Weights of a small mixture-of-experts language model, trained from scratch on English Wikipedia: width 512, 4416 steps.
Below are experts of layer 2 (counted from 0) of a mixture-of-experts language model. Rows are named router (the router's row for the expert), up (a neuron's input weights, with its number), down (a neuron's output weights, with its number) and show model dimensions 256-511. Each number is 128 + 24 x the weight over its row's rms, rounded and kept within 0 to 255.
Before each expert's rows: "mostly gets" lists some tokens that are sent to it at least half of the time. This comes from a sample of Wikipedia text that the model never trained on.

# expert 1
mostly gets: "ment", " c", "ations", " Art", " information", "ation"
router [110 136 127 171 119 143 150 113  99 124 113 124 138  94 116 126  95 120  94 126 104 117 122 110  98  93 144 140 151 158 117 127 116 122 119 170 121 143  95 102 162 151 124  77 186 124 173 136  94 123 125 135 120 150 144 141 100 117 103 153 157  77 175 128 124  99 123 131 121  80  84 136 154 101 110 135 108 131 157 167  98 116 181 110 129 167 128 141 116 113  80 144 150 110 127 154 138 130  96  99 105 135 138 136 128 127 108 102 119 128 160 134 111 126 130 159 179 167 134 102 138 119 115 143 143 124 150  84 124 147 100 147 140 127 120 142 114 155 129 111 133 167 111 103 130 133 106 135 142 117 129 123 130  96 145 116 109 103  92  71 143 117  95 117 129  97 139 107 164  97  89 133 133 105 133 111 132 154 107 138 108 134 146 136 115 131 144 119 123 139 152 106  74 172 117 154 173  93 140 111  68  98 115 155 163 151 114  96 112 122 107 153 157 122 108 134 145 160 137 131 140 125 155 114 158 143 165 139 156 101 146 128 138 137 146 146 121 118 110 102 138 112 142 148 140  97 124 135 111 116 117 156 101 126 115 122]
up9 [110 157 142 153 112 129 110  74 129 151 120 128  97 141 135 170 155 140 101 159  98 134 143 108  99 127  88 122 100 138 135 149 125 150 148 140 103 139 127 119 123  93  91 123 111 109 102 103 139  99 155 149  96 115 126 134 181 131 179 173 126 156 118 148 146 115 100 187 137 136 138 106 111 159 143 141 139  96  94 124 165  93 119 127 118 119 137 134 102 146 121 151 162 101 125 142 118 107 160 162 105 116  85 110 159 115 163 173 106 130 121 116  77 146 107 135 114 128 133 161 140 113 137 139  90 107 134 160 116  95 128 167 123 117 149 127 108 132 135 115 157 168 128 140 110 113 137 123  98 116 113 161 197 146 122 105 125 151 160  98 130 139 130 158 152  98 143  90 109  80 163 121 111  83 164 126 111 138 131 142 111  93 121 149 118 108 117 129  95 114 109 119 116 176 155 148 107 122  91 156 120 116 104 103 103 166 161 160 152 126 147 135 127  83 157 144 137 109 170 136 163  99  89 107  99 148  89 109 143 142  51 130 106 140 122  69 119 133 159 123 119 191 136 157 180 124 158 126 148 152 145 141  90 161 158 120]
down9 [141 131 118 152 159 141 120 132 167 100  84 108 130 172 142 182 128 170  91 104  97 159 107 123 119 124 100  77 150 127 146 152 171 136 132 138 167 142 145 121 109 152 118 157 123 101 110 114 149 105  70 111 115 117 141 130  86 156 119 124 107 151 118 102 113 138 111 147 129 134 160 119 100 126 135 159 108 150 126 136 113  97  67 159 150 157  81 212 120 159 155 167 118 113 144 113 132 128 130  86 112 107 137 165 141 156 160 100 135 118 125 139 158 154 104 166 111  87 144 155 137 117 171 124 125 150 119 117  99  84 182 146 138 112 129 130 153 131 154 103 122 112 112  95 128 148 150 122 129 114 152 136 145 124 119 143 163 139 128  82 120 132 118 166 179 156  95  87 122 135 129 157 141 105 137 129 133 136 120 128 123 130 130 142 130 108 117  87 104 100 111 137 148 148 109 161 136 126  93 125 113 116  78 128 141 126 152 175 158 129 114 124  71 106 125 114  81 125 141  97 119 148  98 148 146 138  96 102 139 156 136 134  91 153 133 124 107 162  89 127 115 140 124 201 119 105 109 136 125 119  82 102 115 114 152  94]

# expert 7
mostly gets: " t", " F", " Z", " ", " g", " s"
router [106 120 138 118  97 124 141 128 107 123 149 136 157 123 143 112 155 129 152 122 182 173 162 103 114 123 143  92  98 138 105 112 101  69 131 131 127  99 124 112 125 140 105 157 124 135 128 167 148 108 110 116 120 113 151 103 132  91 116 159  86 141  98 105 115 130 146  87 135 116 160 126 144 166 117 105 124 162 130 127 119 127  78 146 157  66 141 156 159 152 183 145 128 159 123  88 131  87 166 171 140 115 148  99 142 137 150 135 126  97 100 106  92 126 153 122  84 112 125  96 101 153 167 139 108 163 138 175  91 139 171 119 104 124 121 157 135 117 119 140 159 149 142 138 113 133 152 164 147  98 149 135 110 119 107  92 149 106 182 138 144 143 146 152 106 141 144 129 115 108 119 126 108 105  79 138 134 133 130 121 123 155  70 129 148 154 148 164 136 119  98 117 154  75 135 152  84 139  83 162 179 113 118 143 147 169 149 140 118 118 156 129 143 106 108 152 132 133  96 144 183 137 113 123 147  92 160 122 141 123 113 129 115 132 102  81 130 147 120 123 106 106 136 114 136 121 145 125 100 139 146 132 120 117 149 153]
up9 [116 130 128 124 163 109 127 126  95 117 148 160 130 136 133 114 142 147 153 107 144 125 121 131 118 125 111 119 118 136 140 114 157 154 108 127  80 155 163 137 121  84 127  96 126 115 111 107 135 132  94 132 120 124 127 106 139 176 130 138 148 151 185 146 110 162 118 133 154 162 148 139 140 113 122  94 142 166 134 152 134 134 121 147 130 168 131 119 101  87 171 128 134 113 112  63 125  96 153 127 117 122 163 109  90 142 148 113 128 105 126 121 129 179 148 123 107 131 123 148 156 158 158 135 131 166 108 111 121 134 152 130 156  96 130 137 129 138 108 115 148 129 124 127 128 126 128  98 118  89 108 175 143 134 110 107 144  79 113 139 151 169 140 147 133 103 104 160  87 140 150  87 125 102 115 129 107  82 132 105 115  59 134  87 119  73 176 129 176 124 120 132 168 116 108  55  92 125 106  94 146  71 134 117  89 156 125 117 121 154 113 152 137 158 148 149 126 122 154 161 114 154 122 105  98 136 148 173 155 100 133 133 110 156 124 113 165 129 151  89 155 115 136 129 121  68 126 141 148 102 138 146 145 132 144 107]
down9 [126 148  80 113 131 127 117 109 125 107 127  73 108 123 125 138 139 113 151 125 138 162 104 132 123 125 158 149 112 147 135 102  93 127 131  97 154  87 161 161 122 118 113 103 118 137 104 129 130 174  84 110 117 148 141 130 135 148 166 131 135 160 155 119 171 102 159 136 109 116 168 161 126 128 157 142 127 159 146  80  96 114 117 132 144 142 138 128 157 163 143 199 146 174 153  87 127 126 137 118  82 108 138  77  87 149 119 151 131 142 144 114 133 151 142 119 129 175 141 124 147  81 136 115 102 110 168 123  87  74 146 130 126 153 128 163  97  91 100 126 132 124 142 109 100 141 123 112  53 105 110 110 123 126  83 124 158 111 136 173 105 106 100  90 126 152 132 146  99 121 142 169 152 139 152 128 201 116  80 107 131 105 151  69 171  91 126 116 133 131 152  86 152 145 131 100 147 144  95 110 126 146 137  72 131 173  95 158  96 152 110 132 103 171 150 131 135 127 129 167 183 143 138 117 140  98 112 139 146 118 124 147 131  94 123 138 132 137 157 113 102 131 181 111 149 118 115 159 107  88 113 146 140 135 147 126]

# expert 5
mostly gets: " United", " New", " 25", " South", " City", " American"
router [103 117 110 144 146  99 123 140 193  91  67 112 139 164 170 149 131 140 172  75 138 153 128 118 165 160 168  56 136  90  97 127 156 135 177 112 145 124 109 154  76 133  97  97 118 123 111 148 134 108 146 117 153 165 113 125 132 132 121 112 151 155 106 154 160 137 160 119 141 109 122 166 146 118 124 114 132 125 129 162 151 123 116 125 133 130 157 118 128 151 147 144 155 130  96 103 139 130 147 138 118 131 142 122 130 133 102 122 101 110 129 134 158 102  97 158 142 100  98 120 105 126  80 118  89  99 146  94 118 120 149 105 139 132 132 120 146 119 113 159 109 131 103 152 106 109 112 137 123 174 134 128 137 127 100 144 142 114 121 127  94 134 144 148 100 124 130 149 116 187 176 115 129 142 143 177 140  98 124 134  99 147  79  69 119 126 125 140 159 126 117 141 155 110 141 103 101 134 128 142 190 159 144 123 120 117 153 151  99 122 117  89  92  95 165 121 118 146 128  85 136 105 108 123 137 135 119 103 121 140 106 105 148  92 138 150 123 158  86 148 109 141 132 152 131 152 156 127 126  89 155 112 129 205 149  95]
up0 [139 120 152 137 133  95  95 139 146 134 140 117 146  78 103 120 111 115 148 120 139 113 113 114 109 161 145  62 148 115 121 178 146 123 143 123 128 122 142 146  62 149 165 124 116 124  98 141 147 131 129 185 107 171 128 127 134 128 149 158 127 124 120 116 139 113 147 130 131 125 152 135 158 159 104 142 118  90 113  94 151 122 126 138 100 116 135 115 116 128  93 134 103 125  80 156 141 107  75 144 115 117 135 156 123 118  87 132  89 140 141 155 121 127 131 178 113 152  90 173 118 137 121  86 101 131  91 102 146  68 114 114 162 124 108 148 162 110 155  89 103 115 128 111 102 105  78 164 125 160  84 132 184 131  99 144 116 113 125 105 142 131 158 114 142 108 189  86 159 139 140 100 140 139 154 111 111 129 114 119  80 110  98  85 126 121 161 142 143 110 161 141 179 155 134 120 117 126 144 132 127  84 103 116 129 118 185 101 129 143 170 156 172 129 153 161 135 188 172  80 127 173 120 143 128 159 123 150 169 147 106 135 164 129 108 124 184 113  93  81 151 133 134 153  84 136 140 110 135 118 125 108 126 129 169 108]
down0 [132 133 120 153 138 123 121 113 121 124 114 140 139  78  82 122 132  90 111 113 160 115  87 129 102  97 105 112 122 136  88 132 133  89 144 122 129 136 164 102 105 143  91 139 118 100 130 134 177 142 135 123 137 136 160 139 110 103 142 154 118  95 130  99  86 130 122 120 100  73 174 138 103 166  99 176 109  77 119 145 157 136 124 124 140 149 110 150 148 147 133 148 150 113 150 126 139 118 122 140 124  55 142 132 125 152 122 188 150 112 128 132 153 116 167 144  94 125 122 141 127 142 128 169 123 133 111 101 121 131 177  83 142 101  88 122 146 104  65 100 107 112 137  98 126 111  89 125 123 145 115 176 127 162 132 164 128 118 101  88 133 176 124 131 134 117 154  96 178 105 116 119 129 106 158 132 123 135 124 122 121 131  97 138 139 159 151 135 145 110 141 130 130 146 129 124 105 125 147  97 113 129 162 165 135  92  85 135 115 156 132 128 146 158 164 121 102 160 101 158 117 109 138 133 124 121 138 145 194 165 104 138 135 127 107 120 204 110 115 122 132 101 136 136 124 132 164 108 184 100 118 128 136 147 108 121]

# expert 2
mostly gets: " co", " All", " O", " so", " these", " all"
router [112 170  98 142 123 139 125 146 131 145 134 148 146 143 120 134 157 109 165 176  75 139 131 165 108 152 111 160 134 138 115 121 155 118 128 137 140 129 137 150 144  97 164 135 141 130 115 133 119 154 137 141 126  82 122 106 117 150 135 111 118 121 147 144 132  81 128 156 127  86 103 146 126 125 111 118 150 114 141 126 115 146 168  95 103 132 122 193 107 110 112 130 128 150 135 116 116 139 105  94 137 100 105 113 133  97 144 153 152 134 139 110 141 161 152 138 128 129 148 132 173 159 150 137 178 114  98 172 155 125 132 141 112 146 121 118 159 113 132  95  90  77 139 101 174 139 169  72 121 102 120 144  78 112 145 163 111 158 182 157 149 130 138 110 102 135 111 117 116 150 147 139 102  98 135  88 130 102 153 123 179 131 156 152 125 144 107 112 111 147 172 160  88 136 126  76 106  99 128 135 137 110 168 119 152  96  92 165 114 126 133 155 114 136 110  70  89 132 154 151 134 150 118 117 104 147  97 101 109 122 113 142 149  91 128 139 123 135 112 124 170 139  94  87 150 116  76 121 117 179 133 155 126 101 112 117]
up9 [ 91 120  94 123 172 126 142 118 192 155 107 109 157  88 142  98 101 133 112 109 170 107 133  82 150 156 130 152 145 156 137 118 136 116 103 129 142 125 133 104 118 140 183 129 153 119 178 116 108 147 100 144 129  97 140 122 164 116  99 149 120 129 133 165 147 163 140 124 162 116 129 116 103 184 113 105 103 166 118 147 114 178 141 152 129 142 128 133 111  86 129 104 135 124  97 170 104 158 125 118 163 111 125  94 113 139  76 112 133 118 116 167 111 112 115  68 128 120 157 154  89 116 129 132 161 151 134 148 143 158 123 149 168 105 154 151 115 130 113 124 117  74 128 107 146 109 136 149  93 176 175 122 152 133 126 128 114 134  98 153 131 175 147 113 131 149 120  93 121  95  99 118  92 129 156 141 125 110 132 130 112 125 148 129  99 150 117 144 173 114 142  96 138 109 114  93 142 163 107 109  98 111 107 151 128  77 121  86 110 124 112  96 136 144 109 139 143 152 109 144 136 126 109 153  97 101 119 114 113 190 125 142 111 101 126  83 151  97 139 180 151 127 108 129 150 166 152  88 116 138 145 128 131 107 166 120]
down9 [124 101 162  70 157 119 115 144 119 133 148  80 155 117 112 131 164  98 132 103 142 119 110  91 138 123  67 153 129 116 116 139 119 124 132 149  89 125  94  93 124  95 125 113 181 150 168 111 137 133 132 135 131  93 119  89 165  97 125 133 150 138  96 138 139 154 153 162 182 114  84  86 117 125 147 100 134 154 150 168 110 114 106 153 113 122 115 130  99 173 120 125 121 114 143 110 107 104 109  89 107 141 130 118 140 122 104 120 118 108  94  99 133 140 151  96 121 161  94 134 128 108  83 136 182 147 138 137 131 149 144  88 129 172 113 129  93 140 121 182 122 146 103 135 111 130 143 142 110 160 127 125 141 111 127 140 106 114 160 127 117 144 160 108 148 120 122 123  87 123 141  90 119 109 139 102 159 141 157 114 156 123 170 124 113 103 160 117  99 180 173 102 127 128 174 113 146 144  93  98 153  98  94 118 131 108  81 133 115 110 155  99 107 110  85 119 118 150 149 138 121 133 125 106 143 134 109 130 180 134 145  92 151 131 158 127 120 136 110 118 171 116 116 140 117 150 114 169 130 105 132 168 133 109 127 138]